config = dict(
    n_layer=9,
    d_model=192,
    n_experts=64,
    experts_per_token=2,
    d_expert=64,
    d_shared_expert=64,
    activation='swiglu',
    moe_layers=[0, 1, 2, 3, 4, 5, 6, 7, 8],
    router_score='softmax',
    normalize_top_k=True,
    routed_scale=1.41,
    balance_loss=0.00362,
    balance_bias=False,
    router_noise=0.05,
    shared_expert_gate=True,
    init_std_router=0.00706,
    lr_router=0.0022,
    n_head=4,
    n_kv_head=1,
    head_dim=64,
    vocab_size=4096,
    norm='rmsnorm',
    norm_place='pre',
    norm_eps=1e-05,
    positions='rope',
    rope_base=10000.0,
    rope_fraction=1.0,
    qk_norm=False,
    attn_scale=0.125,
    tie_embeddings=True,
    parallel_block=False,
    init='uniform',
    init_std_qkv=0.0269,
    init_std_o=0.0233,
    init_std_up=0.0269,
    init_std_down=0.0165,
    optimizer='muon_variant',
    lr=0.0078,
    lr_mult_down=2.0,
    beta1=0.93,
    lr_head=0.0115,
    warmup_steps=200,
    schedule='wsd',
    decay_fraction=1.0,
    decay_shape='exp',
    final_lr_fraction=0.0,
    batch_tokens=131072,
    seq_len=1024,
    doc_mask=False,
    train_tokens=919800000,
    steps=7018,
    dataset='wikipedia_en',
)
Below are experts of layer 5 (counted from 0) of a mixture-of-experts language model. Rows are named router (the router's row for the expert), gate (a neuron's input weights, with its number), up (a neuron's input weights, with its number) and show model dimensions 0-191. Each number is 128 + 32 x the weight over its row's rms, rounded and kept within 0 to 255.
After each expert's rows: a language model's description of what the expert responds to. This comes from a sample of Wikipedia text that the model never trained on.

# expert 55
router [ 92 153  89  91 169 142 149 124 143 114 141 132 145 140 118  53 133 161 149 108  87 149 107 171 179 145 145  90 144 173 145 125  96 104 110 174 154 166 174 158  43  87 173 151 176 152 178 152 113 177 149 124  87 123  83 136 111 116 126 162 120 177 108 106  88 152 110 139 163 153  57 115 179 120  99 104 108 122  90  90 112 131 128 123 141  92 144 110  83  87 120 162 185 140 115 174 146 131 127 109 135 127 169 139 110  77 114 153 139 143  99  46 151  84 117 125 155  88 128 129 117 147 213 116 146 154 104 112 138 157 209 148  92 106 115 193 105 134 111 170 119  69 159 121 132  87 129 161 108 121 163 136 109 142 129 132 106 121 116  71 177 133 143  88 145 121  81  49 167 133 156 151 156  78 137  81 135 129 146 103  91 168 103 107  85  43 162 158 134  89  82 111]
gate0 [117 165 116  97 115 172 143 176 162 123 188 146 140  80 143 146 105 184 120  98 159 153 140  94 136 239 136 139  86 151 150 100  63 159  74 134 138 166 141 114  33 146 141 123 120 118 172 142 127 145  73 116 117 134 152 140 126 144  78 126 140 156 113  84 115 111 118 115 133 126 139 149 126 129 176 143 146 137 142 167 125 159 164 118 122 139  61 123 148 103 122 140 172 126 146 129 184 146 144 161 126 197  63 177  93 119 122 138  99  83 139 146 188 103 132 190  83  66 135  92 114 110 162  81 150 143 122 131 232  89 123 125 188  99 111 134  93 142  94 156 144 116 156 157  99 158 166 156 147  95 120 166 173 170 165  81 112 135 103 114 111 117 140 185 138 134  81 157 149 135 161 146 156 115 160 123 154 132  60 142 178  97  83  92 159 102 124 157  94  70 111 115]
up0 [138  77 111 130  93  95  93  98 172 121 142 135 150 123  91 107 170 129 111 125 135 130 121 195 148 142 117 100 160 113  69 131 136  83  76 125 151 104 112 117 127  82  76  69 161 175 122 107 138  93  91  73 129 156  84 151 154  69 207 161 120 169  94 100  88  77 174 173 166 155 132  89 135 149 156 108 113 115 104 100 116 163 115 122 167  98 134  95 152  87 135 136 115  89 147 134 164  93 181  83 160 123 145 117 173 153 127 139 130 213 160 141  98 115 163 111 143  78 128 183 153 187 168 144  92 170 157 158 123 144 131 109 122 152 148 111 162 201 149  86 195 100  85 145  91 155 145 148 140 160 131 104 109 105 116 187 136 117  47 173  90 152 106 136 148  56  63 111 117 122 117  80 151 153 127 111 129  86 118 122 147  98 119  85 120 108 127  96 156 193 107 106]
Description: Suffix-adjacent stems. Word-middle pieces like ot, it, et, ut, ic that precede -ic, -ion or -ism, as in nepotism, psychotic, prototyped, elect.

# expert 40
router [124 126 152 155 136 158  75 175 138 144 152 150 111 114 127  91  80 111 106 130 154 148 135  87  94 154  75 119 125 151 128 134  84  99  94 125 148 158 166  77 115 152 178  65  99  83 101 125 139 138 153 145 168 122 181 144 175 149  88 133 125 113  83 127 138 194 153  84 143  80 113 185 157  83 196 132  78 124 160 171 174 173 117 124 130 120 132 129 161 154 117 142  78  57 126 109 123 127 127  92 102 103 101 134 107 143  70 138 136 162 140 166 105 120 120  81 154  98 122 108 100 126  97 184 144  85 142 123 175 173  54 113 152 104 105 146 162 121 123  78 155 121 133 175  90 195  89  84  90 132 119 168 107 113 157 107 148 157  89 138 120 168 141 153 200  31 112 135 207 125 156 127 184 163  73 158 157 126 144 156 170  98 112  91 160 113  79 158 126 114 147 129]
gate3 [ 97 151  63  73 182 148 106 130 154  92 107 144 110 158  88 148 141 113 169 139 171  97 127  86 119  61  98 157  85  94 130 175 141 107 209 179 130 134  97 161 152  90 123 103 166 105 118 143  85 191 142 118  95  68 149 145 130 158 112 147 134 141 122 115 141 121 130 147 177 137 164 115  84 140  89 136 150 182 131 133  68 123 137 143 177 184 117 108 135  77 121 147 108 142  69 111 161 156 119 124 169 135 155 216 127 122 132  57  89  91  99 137 114 114 122  98 135 149  94 122 169  99  53 110  70 161 111 170 136 101 101 189 135 101 174 124 104  99 136 179 110 111 119 141  94 149  79 105 170 149 179  62 125 104 142 110 174 125  95 184  68 116 169  88 127 193 123 116 150 151 103 147 160  96 118 152  86 106 131  65 132 121 129 130 151 135  99 154 161 148 134 154]
up3 [107 194 194 110 138 151  99 148 119 166  92  94 167  87 154  76  98 108 121 126 103 134 153 165  99 128 175 110 178 134  78 136 151 122 135 137 105 130 142 119 101 119 136 100  87  99 131 160 104  92 176 153 123  97 139 111 153 155 116 148 159 134  55 126  68 171 173 117 114 130 205  91 151 106 139 111 116  96 102 154 106 147 128 114 110 209 137 133 149 110 158 122 133  98 149 142 162 147  97 157 121 116 156  71  85 107 146 107 113 119 176 131 120 203  87 130 114 114 163 139 150 126 147 134 174 136  98  43 130  80  82  70 115 192 143 139 120 161 115 135 113 165  80 106 147  51 126  86  83 110 135 170  82 105 133 113 162 105 136  95  76 119 161  85 104  98  71 114 203 194 132 136 108  89 124 156 167 141  73 183 122 108 104 142  66  89 125  77 126 106 130 131]
Description: Line breaks and headings. Newlines and double newlines ending sentences or table rows, and section heading markers such as ==, ===, ==See also==.

# expert 24
router [157 136  66  90 180 146 147 120  85  83 130 117  95 101 101 135  97 103 151 158  89 137 143 184 167  55 125 141  93 134 102 176 182 177 128 113 140 119 104  86  97 149  96 164 185 115 195 126 141 140 176 132 112 128 123 143  94 121 149 113 112 133 107 126 144 155  80 103 133  80 121 108 109 119  78 117 128  84 145 118 148 107 127 135 192 108  73 126  92 135  62 154  79 154 144 138 118 125 150 150 125 107 150 119 140  79  82  91  95 172 114 138 116 129 127 134 125 182 154 104 106 138 124  68 102 174  70 121 194 168 189 166 116 160 111 120 128 150 138 188 167 108 156 141 141 162 148 127 180 124  46  98 145  66 110 153 120  84 122 187 141 192  79 114  94  81 137 167 114 126 180 176 122 120 137 137 168  87 136 124 158 162 130 119  64 162 171 109 101 201 129 129]
gate0 [120  80 193  54 106 138 129 176 145  85 150 152 173 163 151  87 166 156 188  78  90 115 135 148 134 133 149 132  86  96  72 124 189 177 133 124  64 168  74 101 154  78 144 147 124  72  88 142 141 146 149  86 136 220 135 113 179 180 143  57 101 128 102 113 108 159 149 115 149 108 160 127 144 105 112 104 120 112 114 137 126 114  73 150 203 104 119 132  96 107 176  93 104 140 107 147 149 116 129 139 100 150 172 183 159  74 176 124 137 124 159 157 126 102 137 183 104 190 124 121  96  67 115 135 114  79 114 125 159 115 162 112 105 132 133 184  85 123  79 135 103  94 101 138 115 136 195 134 134 132 122 138 133 118  98  76 104  74 166 156 199 108 130 145 156 124  85  96 122 141 174 177 147 123 122 141 145 121  96 132 101 114 105  97 108 136 181 132 155 194 124 142]
up0 [168 134 127  81 124 111  93 150 112 137 155  83 137  97 114 152 168 115 160 110 105 105 134 180 105 119 159 121 141 101  58 144 141 100  42 141 114 126  97 121 156 126 100 138 109 168  95  82 140 155 120  69  64 160 153 174  81  79 114  72 168 154 155 181 188 115 174 121 111 147 160 158 131 129 109 199 156 123  97 114 196  93 137 188 148 175 145 129 134  64 102 136 149 142  30 145 141 137 167 132  80 132 120  89 148 127 164 122 159 131 141  96 136 186 183  66 117 126  80  78 171 183 151 105 143 152 155 151 149 130 133 150 149 134 117 175  88 120 101 122 139 116 147 165  74  79 147 108 104 145 129 125 170 126 128 134  62 151 125 104  97 167 115 127  82 134 121 178 147 136 155 117 101 111 103  92  80 171 144 126 157  65  93 119 175 132 148 109 161 110 183 115]
Description: Latinate prefixes and semicolons. Word-initial pieces like sp, dis, dec, rec, acc before suffixes (spent, spread), plus semicolons separating items in listings.

# expert 20
router [110 141 142 175  97 197 119 205 118 107  72 157 123 159 188 148 106 111 154 114 156 144 149 101 132 116 154 136  95 118 119 177 165  94 189 183 138 161 113 107 113 116 196 123  66 148 157 102 111 143  93  59 112 155 124 129 152 120 174 163  70 157 122 110  75 154 126 138 129 126 117 188 125  62 116 152 152 150 103 140 110 118 146 103 171 127  55 152 208 162 128 160 143 171 112 116 107  91 126 155  99  67 173 128 128 136 136 170  70 134 152 130  93 134  99 120  91 124  65  93 131  53 140 169 121 173  86  84 128 187  91  98 127 117  98 150 108 155 168  94 148 169 127 174  70 131 142 136 145 150 162 140 169 112 173 115 132 129 130 142 137 166 136 115 139  87 125 134 178 138 107  77 174 149 169 159 139  93  87 120  68 141 130 107  74  96  97  93 108 150 135 102]
gate0 [157 106 136  76 111  79 174 110 117 161 113 162 121 111  81 117 105 116  82 202 167 106 157 144  95 132 121 158  97 120 126 165 149 187 176 103 132 107 141 133 152 117 160 117 122  77 152  97  62 183 117 145 128 127 113 124 119 189 138 114 144 123 151 151 126 134 158 122 144 150  51 114 131 115 114 174 126 173  87 117 164 140 143  88 130 156 120 133  93  74 143 124 139  80 172  52 120 109  87 141 163  90 155 139 135  52 120 199 124 123 107 143 134 167 155  95 118 179 160 111 212  87 123 106 130 155 139 158  95 161 124 154 184 140  82 211 130 121 128 115 102 170  48  64  87 131 117 132 102 120  98 108  75 125 154 136 198 126 166 128 101 107 128 132 128  57 144 135 152 115 141  58  87  69  86 128 125 145 126 130 121 148 111  98 152 172 114 109 147 139 132  68]
up0 [117 102 146 180 112  84  98  84 123 141 162 151 119  87 172 151  55 109 141 100  92 122 120  89 166 124 111 124 111 113 134  83  73 134 180 174 143  69 147  28  97 110  78 142 180  44 133 112  82  86 126  91 139 109 130 147 126 142 132 175 105 143 151 113  82 110  77  96 104 109 143 180 164 133 165 126  88 190 116 143  98 147 113 135 175 137  97 115 141  92 171 109 112 163 127 101 119 111 103 121 154 112 123 181 121 132  68 166 122  89  97 127  73 123 180  95 144  98  91 201 138  68  94 125 121 152 126 109 120 156 142 132 148 123  95 121 146 108 173 138 156 102 151  91  99 130 104 146 138 164 178 125 155 172 137  19 167 121 101 153 106 125  72  98 160  88 148 100  95 154 149 122 140 147  77 118 122  81 118  99 111  70 108 119  89  82  99 130 153 150 137 149]
Description: Sentence-ending periods. Periods closing sentences, often fused to word endings (ing., es., ".), plus == and === closing section headings before line breaks.

# expert 28
router [ 96 159 120  94 136 140 133 166 158 138 129 114 102 107 166 180  72 163 145 163 134 114 131 179 125 175  99 153 150  97 107 141  96 169  89 114  72 114 174  84 149 116 154 167 141  99 129  90 148  77 120 136 183 146 105 119 132 109 108  95 198 128 121 169 163 139 145 115 142  98 131 111 162 156 159 163 153  85 136  79 119  92 154 113 158 101 145 109 162 162 117 127 115 118 140  76 123  86 133 110 179 168 143 100 151 157 168 164 212 113 184 170 180 150 129 136  97 170 129 112 192  86 151 163 140 105 134  95 136  60 124 139 150 114  91 155 148 167  71 162 113  73 148 112 140  88 144 109 103 110 105 111  72 115  63 137 144 232 150 118  54  98 177 163 112  63 140  96 162 126 117 136 109 123 186  66 125 122  79 120 115 127 171 126  80  98 139 136 142 167 149 151]
gate0 [154 138 124  69  99 172 190 150 106 119  77  91  75 151 111 129  91 147 102 133 130 157  68 110  48 151 155 169  81 103 168 114  77 123  99 126  99 132 149 128 191 125 135 113 152  84 108 130  95  80 217 170 123 168 173 162 107  59  90 141 121 116  81 157  85 120 112 112 121 110 136 145 150 143 153 164 145 111 122 127 158 102 137 127 149  89 117  78 140 144  83 134 142 136 123 158 137 173 134 166  82 180 140 147 151 110 106 133 152 104 161  90 165 136 145 110 144 108 108  90 134 199 106 138 137  82  81 122 113 127 139  71 122 155  79 136 121 191 100  91 103 115  93 151 152 159 129 161  96  99 181 123  63 135 136  97 180 133 126 112  84 198 124 125 128 163  87 155 135 144  68  85 131 108 143 102 148 212 160 150 140 156 162 181 197 139 120 137 171 125 175 131]
up0 [144 151 158  87  69 161 114 171 203 118  94  95 164 194  80  78 146 131 129 112 207 154 146 114  95 144 155 101  72 149 193 180 166 132 169 124 172 136 144 129 120  99  94  84 113 121  73 177  91 100 176 104 117  92 153 154  59  91 169 148  58 105 144 159  86  92 170 132 163 122 176 146 111  99 161 119 199 126 131 118 106 121  92 173 118 118 142 144 103  94  99 131 134 117 127 136 124 116 165 130 113  92 141 135 134 106 103 151 137 168 105 157 132  82  78 177 110 209 120  76 175 202 114 127  89 151 142 118 151 156 114 140 164 142 122 117 175 110 150 139 103 159 161 122 152 107 115 113 151 147 106 127 134 187 141 112 162 123 142 186  68 206 111 120 138 154  87 127 138 133 106 106 143 171 127 102  93 137 189 157 159 119 170  80 152 137 148 114 160 138 149 122]
Description: Infobox field labels. Field names in dash-led infobox lists, chiefly taxonomy and biography fields, such as Class, Species, Place of birth, Spouse.